python train.py --n_layer=11 --n_experts=48 --d_shared_expert=192 --router_score="sigmoid" --init_std_router=0.0081 --vocab_size=8648 --grad_clip=0.5 --seq_len=256
Below are experts of layer 7 (counted from 0) of a mixture-of-experts language model. Rows are named down (a neuron's output weights, with its number) and show model dimensions 0-159. Each number is 500 + 50 x the weight over its row's rms, rounded and kept within 0 to 999. Numbers have three digits each.
Before each expert's rows: "comes before" lists some tokens at least twice as common just after its tokens as in all text. This comes from a sample of Wikipedia text that the model never trained on. Tokens count by the router's weight.

# expert 16
comes before: "1", "2", "3", "4", " |", "5"
down0:486541414421433501584469486432540554472512479532532450395516473472607505523378474532535475509502609472570513461484512353484472552507480448464390489556521573559476435461551434499477563530540504533542449581438441434436446445550523498494491493537509543479506443561458482470466546451516432514496524458537545488497530534493502562528514478448506526468487490455531424499429534571607584469518518445546595494464516552415524501421491524466517406469622581561463521458520407527407504573445509
down1:567432492560495576466383430495539518478446540489421422539532530517467609517527476533524446454596468570518486492532555521471526479563474560521531397515543500438393507342435633451513492521486496533483527460520567452440491511585507496439481522543455564516505519539575558551459504489555403435518435516464409540441409477589536550471480494577569440464511506448478438539581482540497507493507588484448533475480532595501497483496460408495456563573501450507472439503514546452483540555559458
down2:576510502474559468543414574472461462461512547560514485511541440473426499495561563427425493560521587464491487498539432369532535524571389401464541554501499482504520483453410559494561485431442570583515611452444569526478450408526549583396560495552507476561514448595516548505509452556490531522532597481607515543524471511564493476454550501504496405486482515459532514500564571444509537518535458592374442516468518459502448438517514489445454455492486514527488418516481574437467507451535513
down3:439546525535531465489550411554543468551520343620573531547474456554510439501564533570460516519464565441510592574408479556524537499542524497483528513487507548465579463522515548512481570505579497512475591519508458489438510540524452513488455531522491509534510538511542502482510637484527519579411511597540389522474512474418451504460491534438444408548533483584441556505630430506594540583504508474456505489459599492448480471488498430568543493535553521460493482467445465553587412524540502
down4:448448504421517426475521549472516510516430528481459385511419489530579422499444449618416552474456492491503485554552493581498457487446518467440465509485450514467545532399513524416531507531485500541499555483547463508499522564583478411474540410516502525513501466511514553487510404542459558490492388456508447482462534540487581530597578516558514381504483521493473485490526499486596467544358443571481599422424620501418526509528557557546497521465509500519552613429463541452473500439500468
down5:532486560499523550494488499476504502453445484483448575503506515512421474356600545510430428550555534459545426569520482535478450530467439457534519462515485525564473422431492568514533592405491522547530509577565505524525418513536502456457475586557487515446582430477488535468573520520467529560544556531475530464533400534586452469413533488517561464400493499441546512420582426513470481542447416512467490584464454522473469530617594513444521424517525415419519527444552420555425476531460451
down6:457557471468457510537470513520546549457572457507506498510501538522534539449530464519493514472562564399407543458560384476462500483483456493476476618508434543495529450419538402534432510426472490454531545593483523464461449465442554578529443551456510485479536477534510535419490617458534552525404503421500410574459542547499438462469615516556446513416480512469525464465408557366493465474426493526576454430464411401492483418552454537464465488547480486470517528513554524419536577490482448
down7:443556368367557484454525488473405544454540478437510463478457511361474560438568479465534428595504556474581403434504500477448467490461500469575491546529520482526484440460498513462503557533377547422526489400514591573520443484444574536505443476464492581443558513468447498446441518549438504538458515544532581495501533510568539568445530474555475583553573537498518525489474418545481394486504507541579565453486470506520496544458453428556425514533463487521435450524546496500447459506562523
down8:584503448376536481550504477529510489550462415429534511534576542507486551504538479478482521604517486489494467467513601413531504450606512544492555475532438520372518483538539507471578470451522505510503512361603517522464527505541529429492428504475540512490529457525600574500618524566464514506472585490540390533473458573506569543539543548447505399473500518524577464470574563477447444440543499485464480482529522634482523435558523493548613501496442531564425482549501540469489551526428480
down9:434566510538408533453349507459389479413571509582469538442533548465489518521471383502466459490498560578482554585452491518533542535544507460507486475485456534445483549526476494491463554506480430536502568549535456500514514485399436522502491526527562510522484477551543339525447481469435432456553545495466582503492648501473506446541433527525513541425623531550559422430564531433483514502495440460494417522504478476551542513514474462448490434452467534460467609518552493494517467571590490
down10:499512513520453588560423450437451615594456432474479490553500495499446460498424541518505551510589423540515500527529552516503441582548470456622438500547482529511511470556502486505443515476520467507560511429490495479467490541516564590496471467373539474515497563479563456573479469453479363404544534478535436561526506478534409491549531571504409441461514501471565469571514429556569512465474498474479428557403482468368485539475442501569451542555504468521488413553520526496504459479357489
down11:528498430448444498464554489487447437515543474508488491445448554551484448575540420472534515472471476549504538516583491559439494507432342408550510442576487470430487513546499484539595431480447514426503438456540448468397428517444431458541560549496574469505462477502503483451503443552525525442512496529525514487436495527494547476530481471507580516613494470513436533525595542546507465533554526504547596387452359517595477442511505444523427408492585507523448525528604511549564513417562487
down12:492535443579384541574556557530501517508518431545611472537534462518456477531500505511563412422548541611482518481493567522468485511544460451483533529519473568449487516508525550529532504603574491522550471442400480512576493468486422510467501577412449442499583494524542525460517499541438484549455481479597478471495541557569463518528524516561522464572553450473487549473641591523488465425533541467511342528446565505475574580496459402468552517475548501537512413542519598459496450423524489

# expert 0
comes before: "9", "0", "8", "1", "7", "2"
down0:461481418516419521462469481548510442423486503542527482552538483501526485538455433465544539440565510438552552468445465400454484555455493551448532427508537568494473493497545417546453503475576526478448448523473446504541488417560559532493504451442463495574484499481436582586476491496544438537536642477331604474536506391365470492503476551545434505517387479422556466545444453478490534478538508443558506544410455519486492486518448502490519433474525522436487397545485453509442533531397474
down1:514470444528563540438491557442516418487469568504452448546478504565556476482439509612365458521545427538528452529599545542507512566548460517529496475462518447448458536395394575493412507547489518517502501433614549422531485517584497528586463493505432537540444572539518510550512479516575458428529494579517480550470451479494526597501554510528551440324530472454491523458524533550508490488486474583459550487490517535543437475494439505529417554553479509446576432450467492375494477481483547
down2:538501552459485537541424514495465417520523509496513486486523607473499483542582501381420501600497569516457463480524501434526542442587392470531493518585547501629501453487489507469533535388467509549531583455522551515539456552469513471500431504525547416409565459486503496511489509565494523608487564457601484430473468542571496527373510527545470445528436452453546603516480502493501448536554514500512452551449509488474431553422580519515447432498585508503529445499437538388424578493530569
down3:432503495504517509499486528562492611496559449551505503490538483586463486488456559495500518487442544481468590565434476557547459535498547503531498537524531548514568423574477512433486497535553534567607563445489504508449515513486460501521403506517465541478546531547547539498564627443494535351434464602449463558397496450477464495521480519368448387519497395517474567499592480502557607482475487460451493470545586510510439514476576491571579487442536542366483482572489503513524535549480543
down4:445490572517506458475472625505581561520509466531483539580520482364546393608495530554520517365320492513530480581579488609538524529469502449495521473568462598512523447519513522496461545572494463472539561506489475493474451506524502501505578464496639567507480532406512481515561452555528543498515555505475431506552551501452559512509440536512540445487462495519504517528464472471545479490439386535550518515528604540506480540435517548477578525443473601471583523520451480452534462504516437
down5:434492559524613557503474546520430517443445479624498541464475384539457484536553495486404506512532567468433497493530480393515483482496482492538499490538476537519564531484537547414483578558520506548544544464491499543492539553536379536477493509593440469410522498526461521518610494550439557555528508542459490538464433475535564460523534464517505380477506609562461452385645449490494497523544466531402522469506538499468523523550576458593451444528466477379509437465497516439426540519489465
down6:511512382461465508507461539538511426456552518423480551491535511519560492404629464422523522522563515464443477418528446534502474515571494537497498647398556536510515519573519504573376377454486483453517454529516568449493508545359641516498580512443582516529512557508527591453454549506490526519488420488517570547487555483505534435436546552569488541502470530463462480467447519400499464580460510563505519527555502434542466483514448485524465496507441510478554607490492465511493581546511508
down7:406497456474511460522445518367517509528538511547468548437469568489544587377517455546526436520580560539520464501505436455455500497525441559547494513536498481548479435439595400403551525475534542486485465467385582487498486487468579483516521443501431452464572527474532513468510499422433419613415492504517531619459484443507454530441466459498516570542523577549576608523489498556476476398566448442491473491463551531457527459595501434544401484542492523452518460561535577500476514460492474
down8:556471435448582488573550465522481505536491469457498552477576456586503567435461557527475565580527488486497456477540554462585560478508487532515505530428470539467462454499478456570476592505497543531521525441545594505445462515477584465362465505398534503485509497517471568532586440547475498473488614484564444617473482565456589551574506499460534453409474566507589531499600597522414478407556495486495507499496496589488535404527501509521595529457442572600482481528487444495427542516480524
down9:433507538602437592511401514457441521474476471540590514486506509469449493495473387485513534559503503531567551517458504525563545521477531463566551532500533532413536493546561492540498556507486442534526538507505488507471445441428502513564492513430567525584510478487515361436467473540429434437516481517466532460578615472505437476539387486501549676515591560390511523431464537607387538467547501533547437556470530516485514460502470479411416492498491490495512541546513493477467569470556567
down10:471507536457447528607533496463572550573495529565565507510540522476508477500448570517503508516564431498444490515518518548490478539530527488480519491487561509430450542504463495477403507450416428488572472351508473458449407515479583551489491517417579429505540566510545448531500460478382432366542590482552513595416482400470452515473532513548485404432528482453473569485510467497472574442533571486538451548514425531454418503501509539500435497542552594453552401586498512532463482572429488
down11:536403428434539499492564425526450551477524480501473485514518539521382467569498377476506451462485501565577464468524550589502565562523397592577499514474436506532469453482535408599520502500511496526541486496536503479498432556407500424506485522543512525502479541479411528517445512489398539479509586543597576473501552481514499500605543476500538454548538435434505439562576583559477487499464498561508545418443428541592452417533504484515410423478539542465423458476497442544596536433525524
down12:390487470553463488516502576565491493458401459585588477439432520515442483542530513484570412454515492556485566470437567504537442454499497498513511486566463529494570490517510455419543554537562533515527549474430430560544455463492441477411348533451455532485571497438538495512511500502493531473458517447586506461508490570605546469543515485463508454526497366549481487532610502542497476396544582464513393521450567471435580493433491398412550497471551470472475442522507487491426508404547488

# expert 2
comes before: "1", "2", "3", "4", "5", "6"
down0:458503495513431497579448545454533488468497538510580568473531442456557455579506476479500477465436545520529528413527517420460464571472452434456401567507532584508542487398458516486476550464476509552529428536438400470572468467483579522531494443510537540483568401559484572517455477522634441491593506441510514425521535549491428498485524523447508520442470469460545496554412571539596567479476501429499489513414383511338414481526457485546459473516533584499440483498513477517506434552432470
down1:589459414507524552391384462540551519524501565534441461575567531522462545507532493530469431510535536547465420501573523467460474455500500530546561457545517474420399511363450612473475447474451543525487490473470595428412442509583481456499519575511436584488543496557558532556439478459531467475475428487460512534473433477499507501509498561545458410477481539494485460575528473579534460517498574532489477422482503558520494420563408431464454540582450394437419459500544538469483527573518441
down2:573515497460467506577405524592449469467598482571509453511638480403443497517548539450459491587477545455496492409527474436503487484471376510472536516420523556500502503480460525487518407553451527567549577465523526482530432460471602576438497504510453476453572432623456532508489521524541483487493545492584549562506452523587440518476532521523480462508511519494564550513623544421488538555542436503434417519529525478592438485549591480567418498462572472561474447540468585474491476469492545
down3:482478485565564493437542471537482581551475431573619542533501477501451404498424439536458525537439558467471467608398543581555519469460530516495455515493583487466533477543494523567507552544514502564507499504483434450448531481524438508480522455540562525534502485468501407504586575434559567534436522532476461531432465476452437576540471447452390361592486496575459510522603407519558509510528470530513523475528528497453424495494522492553509362516470527424460542502437506530542357493526510
down4:433432621419393508500503499486481483515426568414555479533423572473534416465496437501425514398512410518552424556458438611510437509545484440508512499548445504510520537432577492420504425559513489605496514500509492460516589596501462526500517468508526498476549451451453601554558480570541529487521445561453451448563509515533549627510541586562576445480411582528493438463509487459537478572401410501528543495438578510526565517535540552578491506529469504506504512461495474498491505494497527
down5:439436562578512546475525528521500575508483453541456584435506565469508528484535568559427434541530526377514411501519497547539510520490490481477526499491449491550448450471521539497521596563481505521586498497499560480502515472555556468369465655598477510477571529476540525503539491591470529501556549458493512470519417494519485481391586554497554393505520534523545460399541423472450495450431484527524548502497484508507564523616581489444466375497588428357476490473508530494486524513491452
down6:447500458516447540533480510527566475483580433501500509522490485510591490469558430521553489494552551349386531477542401520447515504468491497500512639553454536519559470449551404525461530423427482461535532558461511489510468483479577581527464552449490510521522507480565564394483649451543554519456495500564458574457521521530479456454598538517476515424483477469572454483435548388494449482460508536577517442448472439450478393529435528545442457556489564466505539510550527401504585538520483
down7:490544504482489473459486506414449487447540557479534509447447560382410558551468537480395509580487558444595456479491493463482473460484513490553470467562513535482532419569538555462548540480486599492482470414499507497483416469377610507519480540514559524508584532576528478453486500488423473550438485518519543452475524500494436516486546413582421556571544549523501533545525475550534355510616496512509509519460416427452473568468490437530458490562481593437463517535438500527553474553626573
down8:568529463403505490595514489553523503556463426441533487541613565498500535496486498484513512589537469527506426506519555419499486427579506542471559517565449530348549446517554523489544430477523503540515517384572537532500508495581532438493446489454494503539545449528597556525591520553505497544523595461511424537490470592527517532468510562499470463503535542530576441463613577496428382434541535473495462495514526605493541420567521476603560523539460517592424484535473515456476542576484478
down9:470499553546391459540338524518469540525529506601475529427461515490480557456472397537547405506493542590561531531473551565498477486495519428508489492478508525442530483542521503474481453509452482549500500515526426529568484391481524581575510497453533470513528562504459370534524494481460369392588488514444537500544594535480489412441435534534554549447594490545467471498433551469449526483502526454536482492468501422403555557463505502469462396435430512503445525494513468522570448577600524
down10:473484464494462528507479451459475586532485436497520577564543489491420462535457607563502506517577481545513518526524555413507429546502511458605466497605547483467449487498498472472497505460539474517537481419441542469469492561465541533563545533462519449497570449539559447556491447501447363474516525442499390607471489488546416460504557543565457418475569516482489463508564422482614528472465565448460456556452411558434503529479420426593479516557456471536559448540588527463433431534387536
down11:484517397460482519415527463534489464531502473461532488460423547555461476577571398478593509499480466535496528546570457577495512527516377433588493490528502422470489530538506446541566437473423480436510424432537503457454462539464416485551551581515519508488497497440450523431491474535465528522510489550568560482451470620513523454515462482501559507604533497501454553510602477478473484534521560494565605382467385476568516440492479425446404395480586495495460476510621471529516510436553488
down12:470537426553473537561525589537498494493511455519621493447534465474467510543470502483541458390578542617511561499487575469472455493539488482502493535510476590427440510574529523483501564641549522466510523487392489494519491440514436500420460506471513402482529588509556452474500513525473499540490543489565475514509555523564461502539541462514472458536528467475534542511638581550532548397555476464549388485439608419408569536473449398460463482481535583515441446516597576481510447464503479

# expert 37
comes before: " |", " ", "1", "0", "2", "3"
down0:396517505549434506532491524528491406457526503547596477425551476422573436603490431498538437525489504438572527488471521449473520487491565547487456490502549579419470557528477471525490481477494557477462553537415553582427464433504532557454438484542424527519513391598533478563513501530547422620525560549508520440454457552415558500434474399464596529486447441504504471551372500512502500488477492377515589399510471582477509491509480541409535521526515503497476442516419510537480492473510421
down1:483463420566563444459430547559501481533475534580495524609485528547510530501447496528525551528518616564394426460501494565526514506581494544498507514504508532489466523410476601460446428531399532536481451493574599425516516522593565496514371462453441537518536537484528621594577477480542471484505456511454465540491504485507454546500392520534509505460475555438539486505518465496538494482411517502395461582456551535451417472548405525503448535534444561575517502589565479405495493557546511
down2:547519524533512511547460559540456435534485477481568520456564574461552438577563508428487461599485510527498559471534594540563545424553438444440455466521515468516586446495491552427540431476464489541460529440585466520488468451567429542443430523473473461479522497525381512525490476493468516511381540484519489567503526491493476383436554550572467453451408526425563500615547450575494477526547515554376402592465497466484437541540519464456417455513501513556524434567470573431493571479523489
down3:529451480479525449442444524526546564526555417586509523534583486611553446488482494494465569537427527373502568594522503568531535509501491484473470503562418497481500424515507414508549544535611457447544519528447444457512518477488467546497460482449496650460573511491606468509530513546540519453445486551501502517427424414464411574549549563437407524533442472537452559532640476583585491555467548448494517444506515408472463504524467533525481483498486528396494512463484549522529443569528452
down4:398475552562473466559545498541579567550512484445470481503473564477547402478545474513551472435447521517407550513507502574503503499517397519448521394525518536413538550548603441388456499644486455523518609489531528524436517538503475464453574505460556535505529498427459417557514478553511591436491553511504499464578453474472553457484535538487490458555447553517446525532577433555560464524469430540458461517505581396441549474574517557519423468439410575506533516523462505530500391479460497
down5:536508565455503398454469533530523467469469451565484619482563461467446510575507558444429480507456555440546522512502496583500550477538455514476447504528487486441502458431493490448443579490512494498643571473552512610426498526546472524471532568557484485479591488527439538412525623381458484515456493523505536528574455512403445454533469523519552466466504507507503492358529527476448488569479482389494457417521444371561549523572539490567444518458490467484497466492523519447554446538511385
down6:471517397519538500550529522562538498508482446478442510524526574507541488484537495479533534518476462443413528401521541490464531562511454518501502611522512468567592450430536576547416555457489474452463547624458487548533484479444547443389493493433538543502618521540464488434538511487534495518433509442543510595472483477434551421457578653552576560492511516505515480443471493415573520545402543557494594473466463489493439463444435527486426454558472489434507531518570545511617569513491561
down7:499536369427491489533472490448395526471544502499519572478391576422506529427493495452485474579506562491512495499488510446510496488493510466522495584495473468593448443566529522505514434476391569464404483423488617518471530491462594449481466493529581564396574466579537534380486491473433493493468501549532551548461460542570489497456528483530541573511575509606441539559480472587540441461534467516545458457564505470434462517415461435571410519557440579453535504509493506455547523568454472
down8:495538481486475517538499507571455521478436473461575606559555442536505452400503455586488533591552451542496445517524552386503521551526465495535505543507603580401451472519516497443577444479489566580480449422501493483541607619514551507506461501542551546460568451535527545526511515466441510506564522474555546569484487505494506514586542526447525489483515510544567501480554589504518510408513413534446440491495592583469425465504516488585567572439484571512382381544443514449466491580530480
down9:554527458595424591551434495542542449437423518480589564469469564470498534392523361525524440452503485488488601517509490582554547469512557431494494498440547503467549497478590480544507552450535439501508547577416506488469530466530536517519500504425493521561533544550524406559465486504577493467379523585458552507515566621462557421486420530465522486453579547485558597503464470540471565475507567519393479533578561491483579510498499466401480413532504508504482510518509515418460504479470564
down10:468545507430534493500579496445588553583513494457459546468555590476485453555510537560491545540590479453550541465665502507508472486531446496534407511514460499458479608562527518491500506492454483523493448439483493498515521496447565457482493478431520552524495573494569416504536521441420376459506569463532426511503468399459433547560551530467415443552521492455481482443575503532546557509570473501522494509538537409380483457469455509572443457573493544427476389562561502576519548502373536
down11:469509439489516560525493559536530480563539465455443472504447465437491578487588531469539509372445481556553440462596549529523569541555420509577583452479503458493500504556500418511533526441500573471531401431530561539529436590486418455503472487508566528491482487403467491537460487394475487463492534482455555622459494595503553515484486569512481488472506470550460529486556494497426505525451531448609524450460512518572591459527444425481416382514561472487439440503519478569506544422576390
down12:506537462551434527545526558568519492509394461457586512475526473549433566536491461441468439445586612586468499474491564544546447525426480437471496514550481568443413499484553488393529552497504448520522532452439455504588494430590516405465414534484524523470614544465511450430527558474502511495455507416588463485535514485565519474541533472490423463480490473513473450517543512590510441420469482467537474487529583507419612490504440424552585608534480484556519482566523531482412410492548553

# expert 21
comes before: "\n", " (", " and", " is", " =", " The"
down0:445499545530403540524469542483564488446496507479559532483512527493517474565447456534401439381570575507566513383498512447417548494501561544518471506565455564438492528448554483511460448569534535438529509567468504452489467447464498531524440541477589468489476488466463578549550394532428466447549506495479525382458548548385445474526508561429527509542544385525521444554431535563509494463440467460570587502496382550448432460554408414476529495431504559515447472483545441547488571488475486
down1:579484546505503597424463578576550465538505454431473569617496568512544501505547541614466503600551551566393505498554493493472526554597447468574508543485475507514511574394531512394546460487431568474521556434525567515526531536527538517541446558467473580530504566559501537577494495474574526442478435427481522537547503422525542495449430571535522501413496527458551481492556505481501532496426572511474411561464492615420473460461463451602479548506447547543510422511550506499487557487444500
down2:430499447569616577555489478482483475466466544489515485495484478541516534615481465539440499505485545419477420485521557481508521434507423415527521469605459472512537596412540633490469510434413472580534479475472531494500464510615475462495506540501436567444499437471425486519503455544503532577447541511499477380468509434448491396402658577536516463509480484507554529586497523469524507460502558461400465484496483469582468541521521474516462498413560550520510608525464469417515532516541494
down3:529445502513558481487441566471562550599471407554579520513562508520478470489493485466499552491429509481465476500479516577504481567584531486526578532498460523552601512515491522445543484539607489567517496450469509505516522463422470502531420600509532577623455535544514532503506506536477490480546547579492426559390435407415481581514547550445443325500516486465494546476597431533573489417564469510453445493494458420503491573521471475551478501463507501426399540467513548543538468513621506
down4:399449473444582477463499500543475540540489535443449532481522533408443370487537445453471532450502557457493552575587488601519527537464474552484486498510483502458575439440551509525430538503456526518601555485512512475453489558529457576450520522516617603478517474467513527523514495627499465506495502511429410484438428522446550459515479470464568447491450498473506492418529445500620440504440432381508584439637499515479574474569460445462477509491443435557537507469484584440522460478484429
down5:507468567468469493478438526525491521411508428588529558490498522564455547492525507497441501573508520446501538531535442515447582520442429452531547498535423501467566476539507533448500525518607453531505543483528571526553427566584492461494488540556423506385561543484388574434559550521481561485491471517449526474515515501414519454463447543423542461472429542506459451386561537558529433499419402573653513475527531380499411485540509492559400533438461547485540472419528548443488525517465492
down6:543474447494498536538550513554508481458494499493415522560492430573551445413515514503446489470515530448428419492490482622453431497562465603469467621515501547446574547374594468601456462399506510461508477542642476507456425555427606478503532546516480436557492488460521491417519527536517555499496430523485549609520469488499491504462489582643465521516522526494488559458414479425529554566505456572546546480470450431561523483516465520496524490565414430522486472483506483485474560470462533
down7:466461380499431429475480436403415501556528480515485561476446510398452588384515531504427535487526525544537484463550484486439540436431391591460482518529417483500463507534531482479477559541489519430498515413479601496562486434526482507558462495601491526523504526605478517430482495511466510598437437495524498486495454535492483443443541530512432601534588457516528533581477466653552434477523469535478381426500509501465552480444515407533426490544553504483527464468506475489482469557531581
down8:527514518457537471505506483462464537546433466459609503477544473499486581551508502517540559506587588568459458544536608420592487520480435540477597523518481496443473493542503480550528428461500522503410388387481509570491535516500574500426430478402537490545520477487559548598615534481541546513497543458474452481498477437574588451490570532509476523534571508582616474556545603406515487407512526544469421476500541571405509478512432469496537460487489547602501511546471487460418519524456501
down9:473492496552531539481436443522443451438545471584584517512582445437424523549454438473537492463527541558520601514515513551513515448502485542507405447487416519501581471498587505500415506586612475552476509496509477514560489367482487532433478484451548506595567526541580441484429542485453463466528482450428453525493611536483467475469413564519488625501577539515525391498523488534413578533490435561556455548524602491492576457492508550491516469469420424522472495463472549563533523481598514
down10:476599520476516511495537515468547472521510450476442537532459528552555426452540565484499464531514460494493555468588608428442517563557491535479467461531565442463476513459480473532440496440476454536516435403457467493454512536431506553407506569423526488440610483543532521520525523495545446409591535525587450552502493441456462383589474604528427382586509522393512436418542493554491527495513532440538402493588496483468416534508463489555508526512490588525543474607516445472432527529440465
down11:414497502489452500577496485498450442521497509463572520550510541479459496539461494438452603451454587553569515336544490561466600560510430538498455481486460432603509452529532431604561409550487572475493482461555437406549472500404418477477543477566566521517547500398490497488518482515480506514500538512484566410497495478534529499524485469485522458516525473546448481456518551517453508511492537517500516407516380484514519454562456452465457355549557442488445453428574485567555555460604447
down12:413498445575465545536537592622490485459453401473648522475438458571496473509462489571552504477564568527447547450443556488451450561490514461493523419525510529503515510472528503460588522582479531495528553533363513558512487451480441497424478547519474533489513520433541451473526513473410516525451515475563480483570538533549503486539566447486520443506488425570564605462533538576436428499540496529495480488408604499430605445425448483368537466417536534497514550495486508465562526479543544

# expert 14
comes before: "9", "0", " |", "8", "6", "7"
down0:451530480576428479556472459477497410431481513497569408504479467561525418470424430483438509543544505437544520459476520439501553442558590505485486430505512641462490500541524515498500568483594421502505505585458519519458450446548512512515512415525488491506501504479478505545482526557445493533501578422464498486508480452438422393443541538482524514567405442474535422610419391553537483485524450438477535606415384600449505522524517584531556488465565547518458462566527475516465469509400510
down1:513491415520506494438472526486555451539477508535476469563584541498462481482463533542465449502508449573456454562588518469511464459501469613512493433483505503427430581332528564483491490501466615512506490474563542462525546497574512488586467414481517494520526514605545512586498525395573480462495552471462501495568485421518553516456421542539585552401467551407526500508537495521518535572425529546475561518500456573492458397498388490435488491503396563479508392533576461497548545573487480
down2:543501415510496583576473539529484441491455529584496482386552523431473479503462530438488574516517590513473526525591464422554489438523391446523496503523503495386499506419439542480451519522378563570479580498463576497498473531478500565439508568453496434490488472522422463469497436565418604478531519464537500487517464431512473428457543517575444418517425494499510540516523496416480473469505519409411501585472512489455510482531561515488473466488615567531498422521546551403500605516562604
down3:519475447487509475559507508553570544491505516521553565533494518572509379498500497577481429545440539493547539628492505566487434515493575488559427477564435520516525397559508565492514551527502459590520545440551439505497539509406446445476515444527488587503545477510598573463530610487582523396491499610528485532392517437443460546504423478476437464512491398508475528515543456494518535547521463467477464504471542433448483464469494450573543435428436533386427429548471491515504464544476374
down4:470484555446511401528427565433565544452474507531461484546471538410505430411517464521460467387390474524475523537585476547421481506516490467499518521421394509489572511544545608474491445529572548518502573516482479469533459445568504462497595455489538538500555537548423471588410432522479466516520575534427474447480456517518522628632543494486514410511481513515579497487466483590446450514445412509507494496476531582452456459509531509595488442451514492458602530512412454517487509577529489
down5:588464572425576617515487510517429588530539511518561562480578437528440493560603481486469453469438519397554433583507430489424502481533484437513490489472519581512451508519473525448500554473520528512525516426589580542561482494538446548409575553580562524519581580488446564532605615493427492481527535494488555466542513528454455461531494413497536452467526548476553502391611432545505490514518420480463492510599506430487540501529523482518452445473451455472480525438512528563462519471519413
down6:465495486515511568551613509542576501529470470430477506543519476499594464401594487462448435522545386485431535482564458602384413498498509441553491645532442485483526552505551503511423475474426445392438492497528536555487489478453533500524515453480454487520600486549584501462522538502503595490474449578560537600454516531527410512478541601486540493506428449471514456515477555487532476546495494546528607537544482450450529461427459482483554538519407528471594554534501493438530591504526544
down7:448513424406537473624501502416379500488541481474527482408395532500449580495504565529419467580473640508487483516502501503483505511410492499495483579495514564543490408491547465378484434476477540488447482432385552435517469461440524511527450408532439494527594508544458471463426502539505567579482487578581524546510505458574515487546466458523487550513552566499567564472478465602487383501489496513539500476544559516504481548509497449537415494501567629487544439518459516471505512468489542
down8:575474445431585512565527483521476501542504560401508533469570483556594509486458542525490482613565486516507437516595504408550489443558470611478587490519518481381431448511547504489485521510467522567508490444568564536451453509499533443447513525392452505508504503514530569523545550523537463442522513482601450575563564507478610572565500486483535540422567531565512539537633512484469478455513518492568517545505579602442571531531528461594554503502427528574479414572455471464525514520526542
down9:501492464532455609529448510496484523445479502567625537456452561467492478538532328513514592400526497561556554501467570540547602455446493501454488580405488521390557546509471513549419500493526427458532555506532509447450445369505504540465456479469531469524492465515571364449479489458513475495601507504499548585513578515483617432514495431445496572527537568492535429486540481498430521475463554527451445552473515492437588466472536487459475527483450485570485542568440469454496515488509462
down10:481531569520457507499483502576519601524528461566462575564530474556462476557545589523445508492566455436510537506581609502523476500576482421520466480549559473455521486486512446566510511430447465513483442446443441559472489484535552560516513553402449433497560576531460451447477479506476358429532549439538479592466516514551400524479556530403541378436536453489464480379546501575541578515437479522488532506487418449444446511480418530493464544462506590467465531489428502443491526568423444
down11:522457539510513406534492438573549499537473503449503467500511520560459489559499525487497527467411582541525476461541466582493456545594477499495574483494425474500452527536587479571575514532443483508565453379515484431478450596425414386532463489541611552516509533478476564525476400520454513555463559501559480435450447524544566457554489520512531402451519517518484496482557499472480539512454485520579531382470489449531463465526490481426440399450617499510470475477540489514547515388635392
down12:434527419539362524532543535536490538512383425571593490482402486470434480467496538568535459466547583549482514444465513494571440502553535486478477513535451547487475512556504387483569590479559514466553534534452457615469457537507503462476420486494480472508590569532526496503470465533439491447519541448622508475536555509575532462466483446445521491493530508549451503474581544510476495433505548561523429531352533527476614513391452408432534522478520490501604421496463518484431458483514523